config.toml
hidden_act = "gelu"
normalize_top_k = true
balance_loss = 0.0155
balance_bias = false
n_groups = 4
lr_router = 0.000959
norm = "layernorm"
norm_eps = 1e-05
optimizer = "muon_variant"
beta1 = 0.9
max_grad_norm = 2.0
dataset = "wikipedia_en"
Below are experts of layer 7 (counted from 0) of a mixture-of-experts language model. Rows are named router (the router's row for the expert), up (a neuron's input weights, with its number) and show model dimensions 0-127. Each number is 128 + 24 x the weight over its row's rms, rounded and kept within 0 to 255. Numbers have three digits each.
After each expert's rows: a language model's description of what the expert responds to. This comes from a sample of Wikipedia text that the model never trained on.

# expert 11
router:132136132124105135118187142102113131136114119134070142108165144140178135125161118159174166103125123122185163156152110130140136148124155130157086168139093126165105153121106184136114137117110133128128130118145117104125123125140145148132122117084109123105134131123103111124154123141153139129157129117164101095134107109088153153122129146157142128150116129146110154116084094127095139124114
up0:092097153135148079147139133144121125083125082125110103155088170152172131108124092119115128155160128148109133144101109124143152142130163137141116143132136083114114120144149133148129114179115137123105128120152092142161119122143098137135129066062151116144122164141119137105140115119102133130164116138136130073174126099139072128111060095111112130143094147113130166101082105124117089147112
up1:133074093123085113119127156101134170116136129163129132129121124144134118109125086159153141118075136130167117092108122109136083146128119152140129137123081113115141168151133132146145117103170160135116168087116073114124144107161159160125108115117118174132100128157142094159105071121098086145168112086120123128128127132102133101138166115147156144127129131129090127062118143125147118178066
It responds to: The auxiliaries have, has, had, having, plus inner fragments of split words and names, such as ast in mastered, ab.

# expert 6
router:135082106115141123088113101116126086136134122160144073092116093139089141135120118134142124119089181124178133124148132128131075131116138143119135087129121116128129119113097106109125164144152184104141137125140114147144099180169115136092130127127144130121174136135140118135152144119128158155114107108124099143140133121127145116140090127128066103118121093137129117114123146070080112104125
up0:110114150124153108136127113093131108087121107146094104113137075146094145127143130126094171123126177125149112138134150113143114091173104138142090130116110108118111108123195114115111151162160130093158116105162129146134163134131104090156096161140104095151162093122170160129101159114121116101126169123095112132122117127168131131124116107069128127119115138112106129144103145109130122099119
up1:132104139111159112107100126099089127141115150153122120097132102118097171128166119139138120146125133149110124135123141150119108139107098089159175114144127111152151105104147118128103150150133179132148160074132155102163067155128164121157107133141152118117169118111154151111137128137144138152135075112105106128098201167130118165144140132102099088191112111135115157112144163158095093138104
It responds to: Coordinating words and commas linking phrases or clauses in prose, mostly "and" between adjectives, also while, although, or, when.

# expert 4
router:157192102092109168132165134151136139147134156110149124151165180124122140136135151146116093129148082107161173111159150099102135109153103135139142140128128090111130102125140128152168115090098102136070085132113117105111166091123145130145162113126141114108098104143118095132129165084097120139163150164140146098139089168122129132114153118119133141109156138100124135156116127161125109130154
up0:078128151099140163114112131143134174101129137122138108090131099172110120130110127118100137117116134143157140119077125121121174150145113098093117151134130154118111160144186137163165116149090141163123093126166135109144159078132158138190146141095115119146132191115113116153128103114128144131153137140125158160128109115092119121082124089136108134106131148142089172114127138152147153073115
up1:097101095085139081111126096118146137187154107166134137091122162137095119080132111172112155102129145151175094132114100122123125141166103117116146122115131186116155113103132123112113140064113123146121137107122114150177122169127113125159120114124070161133136107133114101162139164101129150141134104121142111144136111115114146168131154100117151103056117142153135124116126125102152122126166
It responds to: Word pieces of personal names, song titles and dashes inside cast lists, track listings and table cells, e.g. Lebghil, Delp, Doucet.

# expert 0
router:127129108113146093115138155121122138145129119132060098106067161116175141169183087157109116111122107152105194120124148149103098110177139133183108130096104150135142171125104119119110155126134115096140111134134164136059113123132137107128128111159117134129108138134162144134153105097138122096099123146166129101134105120099128153146106113136111110102152110124169139152109126158107129127126
up0:147156139164144081070133138115123100123141103091121124104094149137133160139151127099094136128097144114105180097155126142097155093114133129146157144130074130125172136117117114110152176126127106146129101132132086138103132127170114127161113085161147103154107108134118132118161141147170120103161139153117131140138142168117151145097142103133121123141151120098132118090146138130088135150132
up1:087109182126109106144112099160100133152125107151108123139140123113123130123170125130150131112191141176112117147111091124155091161098157146166064147138158162133159145159149140022102113120128103121103117164110154143118123131147151124097142111134102166167064143105115126097126154113106148099127117099151137120132157154100105140135155117122121130154143138138157132163133103148115136189106
It responds to: Mid-word pieces of foreign or transliterated names and places, plus spaces, degree signs and colons before numbers, e.g. Vexin, Guangzhou, Věstonice.

# expert 8
router:129142124150112105145138118106121103063123138138108155118141121123141136114092153157145114145124132152148110123144147100130092105097120144115124151129149152119166158099090111137134134100121090134100139080114147166152141151148156144161150131128146123155088126131125124142156149135156118100120087111107133184108173078189104133139094145114152127118132131139107115137115117100153133140179
up0:151142123174184093130105133094114111146101141124115143109123165127170105145142145128126145126172149157118125147148097068164127166143151130157179164143129144102173115154145123122110125098146119175122117085126150129135145102098118152098153134086138134143138167106144128119147100099079094110123130124129112110139101093135133134132137134107123111132134165142117098112147149137130106142171
up1:122154133105128112133141109086086095120115128133123144104115139166168118143104151124162160166140123162107126063090180127126104116128121096159149128148127160107122122141090164129098140156154123120126123075157137129166117139142132123148107137157151126146115091164121115171126111134120162136141144190151093129154154144147145108138104124086148150127149119145090103117174163092125136175085
It responds to: Common nouns or plural endings closing a noun phrase after the/his/a, e.g. season, career, game, factions, daughter.

# expert 7
router:119094138113182119153104131130133176134099136106146149095155106114174120127129082106117145135131082135057086105089113108156168146127125120172145133097142157110071156157164159122105109139136123124178144130125121146106141133137127098123110111139114120138112123125106145114134076170179120130137134157100146112112119101130142154137159125128173107118129130121100165144117117131174153136113
up0:136120111113137082136138127145098153099133130116162112104129072130153096086137118104125154109111129136081104189183102149121123144127130178163154165125115163140148127143111127146137039122112127137144079130106150142123126133113121106109132167172094138111146123141121125165144125168154165126139142120157124152096155109137121131141118143112142085140165148151126120134132140146162104135151
up1:125108111171149108164170148165166134130125138161110109111128126109059147129150147128135100134108174119137097109085125095095175108127110117145149091118120147146168133143129137128123086110110135116120121106119099140155166126087169141112121143119119098136135159096136106131156121127171121077141133121120129109149091120109157099181120155113068121145134152193086119162129181137136119100120
It responds to: Final pieces of names, taxa and numbers, such as -idae, -ski, -berg, -ensis, and last digits of dates or scores.

# expert 3
router:109115142155117114091159105111131135145122120140122156121103129147089148108104152134105150095125131130132123149123115152117144140126165157120104113135133153130115075107182140130075119156140118124177165142121143074151148167111104156121128171147148135143123096114130121103091153154100101116136110128111149150154114146162129132148112122115154144163129147125124095126101086125121162178136
up0:137123164160094148127114107180170147193132139164142141153156142100144124168147112143152117181093128152119158166090133131086109135137087144144150149106112119130098090122138133128120142117099144170114072088127107120117133138116145165116117119108147126161128128138137093139139100150133122145168115160135144134109132102116090104082131122137117137104128130057105106156130143136123076100147
up1:129141121121140134141149145131179126119143116121128137091103112133068095135102100139118176119125146130123135135135172146119149149125139159119116136136108165162168088158134163099145134124149131112130160130143099145089138180148151086126112174119122163102135119105099166151129137090116152122127095135086079126108118124146133147126141128155153073174112133130132080145147128119110098117088
It responds to: Century prefixes of years such as 198, 199, 201 inside tables and parentheses, plus opening brackets, line breaks and list dashes.

# expert 12
router:160181138143110123157113122169136113100116104159167091099123117120102129111119122170189114116113121165191155123094146109111107123107093178137113140123122144148158153128086133157121117143130172129115125156108063102162117106146103144110094158160080159126193139139089084128170071108131156151108125193134122146134158130112142147101143137147106133136106151156134112112168150129147141121134
up0:132149117145138173098167147149103113104114114160140133089168196103167123129155131143152154105143121148149142091123101090125093099109122129131117112125102133151158139102122162132126164116109163098120164124134144112146114126091103115132105122110126099121120155181107091161158123118158088143110163143096162104162136122169070127101132125167085121106113095128167135085142149114159160138128
up1:163127071139109145125149097147125109130173162122150155144154102100152135134078129148105141123085144146180181107090116137152109106127110135166115164109086092107199155080149115113155110119134123143158102105143118183150120107132096106072164110120082113125137115092134092126125118099107122129122143133159191097149128101095072095139122143132114119097134139159095093122108099122124179128142
It responds to: Infinitive "to", prepositions, determiners and pronouns starting a clause or object, e.g. so as to, known for, that he.

# expert 10
router:120116150114114117101109136135143152167110131139175105164119108095113125143160131043104114136126110141068059121114115150119142120171111108118167101129123080116075095176167103135153123130145140138159143133138125139120163118097071092099161104128174121126125130120121118130127131080160131123129142161125139129133114149129127109142105121117118130078163116112106144194103140161150110128147
up0:131132136144101139142139090121161148115151125112117140149105134096133108126159103128132126149122143082129134125098084113157106133114124126116143127132127126115129100152122115130122150159121131130112140144141146110121101085104159108154163092090125176078158128114089133153095149112111122121135150149099112164156123149086174132136095110139154134136142129130151179128098135128129157129119
up1:103133137110151131125123144124147107106068130154137123133133116127141135085178123158119155138116118150110118122132119162144117148156166125133179180099133137099112117143092124179125112121118145135167095086139100143155105104110115115118154093170129151138173125127125123164146141168133117184120106146083117129098117143080195167116138123124097111123132118134123138111097130144150119137123
It responds to: First letters or syllables of names after a given name or place word, e.g. D in Darderi, della, Road, Charles.

# expert 2
router:118165128093139166187157120128132125124115144112163106134169108159120132168155125130141129158129126124140092140149175101159131105075094132089184123117129105127073105143108152145182101062116139169148119123115097134174111136100125108136162129118111125123140119118095067132123126098131153155150154096131147138087135126133179125090115127139134128093134105103106143159179164070170132104131
up0:111096153109103158130122182080167154160147111070092140118149129141159123141144114097159169114098131149113129091105141142084144122090127188114170114128155116110100112129143155112139174144153137104174155132130126141175142099128099121133156125167129119107111177144096146111135138090095099117103128134138123116177129141149149091140113139146099120122129121086132120091071132141123101105147
up1:101137116066084120141153102123145103063140093043127113163149138140143102146138157093155117181158105111170102120125174137149150135129147097117156140168130116113120093095114134179140150123131093112144159095145185142096115147113124126137116110146133077132121086116099109118119133122100097088109130126124143166111156119128156079131158165146139145131135138118139128121141133150089105132129
It responds to: Spaces and digits inside tables, infoboxes and coordinates, especially cells after pipes or colons, e.g. Matches: 90, 27°20′, $23,000.

# expert 5
router:114108152156089128131125127109101156128144057153116177179104157099135110125133125141129144136142121170085080167127121191136105100134126129076098117150130158153160161136117120118116107144131127144124133153148132152133094094084116169114093154161115156152121172123145139114084110143130124117120123121150094144121175103107104121106171114139170121137108138128168101080145118178165107124099
up0:150095133168141069146152122136150152139120148167101137144183114148157131135158144129133139128095117130102124158138081099126104113089122142119138124075116148161115090138120126151109109122149144161124140089162109150165131125155179146117149123121142147122163058124137123072120139105091147115136125143142117132129113158112119086146115105117091143129143131069123093164148186140146121132105
up1:125134141130135133128142114116140090087152121106176168168124136128145143133129105195108145131125098157122149160145124090153111122139172128080121141119159139133141074141143136131130123133130108138080119087116148162171149132092076129102168120146148130158076126115159135126124114140096093095129099115112112113154127113194109143125132105160125093171114134125129140112130138132103144116134
It responds to: Prepositions and linking words introducing time or place phrases in narrative prose, such as in, at, of, until, where, and commas.

# expert 14
router:124110108135131158151195107100132135125141122134096136117098128164145111182110127126092131123130180110124131111144153097146125130143129115145145097120134109124084123117149141103115153113135139143153125119148123143119188125115073093066137130087180119137119134138174138126061136148123157127106143117128157134131104086132061129164120117114132103118125134127120137156127137104138120145124
up0:113169178137133112149141114097121150160103079079121105127118145161142126175166159152138115162120155113155115165116107140135082153114057140151138127101116140116104154116119157063111129121095125129102131118151123159130142111147115132141098130144145137143112148127116125140123108116099178112135152110133116103064172110118170122137123111128099121136103105139144118123084149119106140125117
up1:110183139116108163123112117174147133135134101165145121158117109154142147167131166153153137110103118118125107103169142124147144124137143114111127139126121189151164119122104089105139156129108135124142120164157124137153138125166129113126129112103117127115106130148149116105127131111117148081102131100137104126114088122114121158193161112153101064130149164147108115130138120122172163153105
It responds to: Forms of be and become, often in passive constructions, plus the participle that follows, e.g. was erected, would be added, relegated.

# expert 13
router:137101115115152087113082135108159152116146134090122101159129138089044137062109150142085112130158102107131119129135140113104150121103154143159142131159145142114176124134112140123130104123119127139141142119155170167141131152187170091184122121117134131122128156139112146130138182140128090136115115134115087156132149151175119074125122125140110128181168125142106091103129122120092146119161
up0:145099155199100109137042110121106123153095122110141106110102145168090130136139101147121124121126128127126182115168124111088114126129157151160102106124115110120091110118114115124102128148149127080127093083146156129137088118117121118116135144122095076103148121120137193119118106148107116118115136125134160136123204120121109156077174116143125100179128128123113097116135123081127098142148
up1:142127084096121137152130159101135133097142180119081114077127115176112115135117123171139115137167100084122097092131099102128121115105109125109134139093162137140127137101130164128121121148137142149130111068168099120108135149140138102156117110118153188122124087150162134103131154177160127146134166124140115156133115141130132061113131144127121087154131149135129147112166119116140135158122
It responds to: Ordinal endings and words in titles or offices, such as 7th, second, third, States, National, Labour, and the before Order or Cabinet.

# expert 15
router:117125155108136148123130142147115133154117147102129131107170116139188122155180105049122125173128143119077120151143084188144139148158126095090126121099113118123064100135155117145170132127125120089106120126105131103102104119089134131142144092128114122116105103114130142110132085093135109119172132091133148101115090148105163162116127151116115143063141091100167175161131116150102115096109
up0:113154135125124162137120169064114137125102079080153127149089151142157118155114142128141134094125157143103115120111132173154109125141107116131139158115126140116130108115173115080133102165077132127144123099118133131135156145113124139130155146132176139135131099111092138113143121123075092107140153125121113114186143126137108114150110122154188111147104129123151132136131142130130111184140
up1:120111122093132119143139116100138105108111150100118162145133191128151096118147135095111108096114119143128109157139100151115126201109129145148122112120130177097116120126150151072149105141185158174114106087138152091098126141095152113139140115122125105106165144099095129129108092073127149123120114134142117113127169143137136139130136122129137094088110106094122143128115123130175202067148
It responds to: Column pipes in sports and election table headers and separator rows, plus first names and capitals like David, William, Candidate.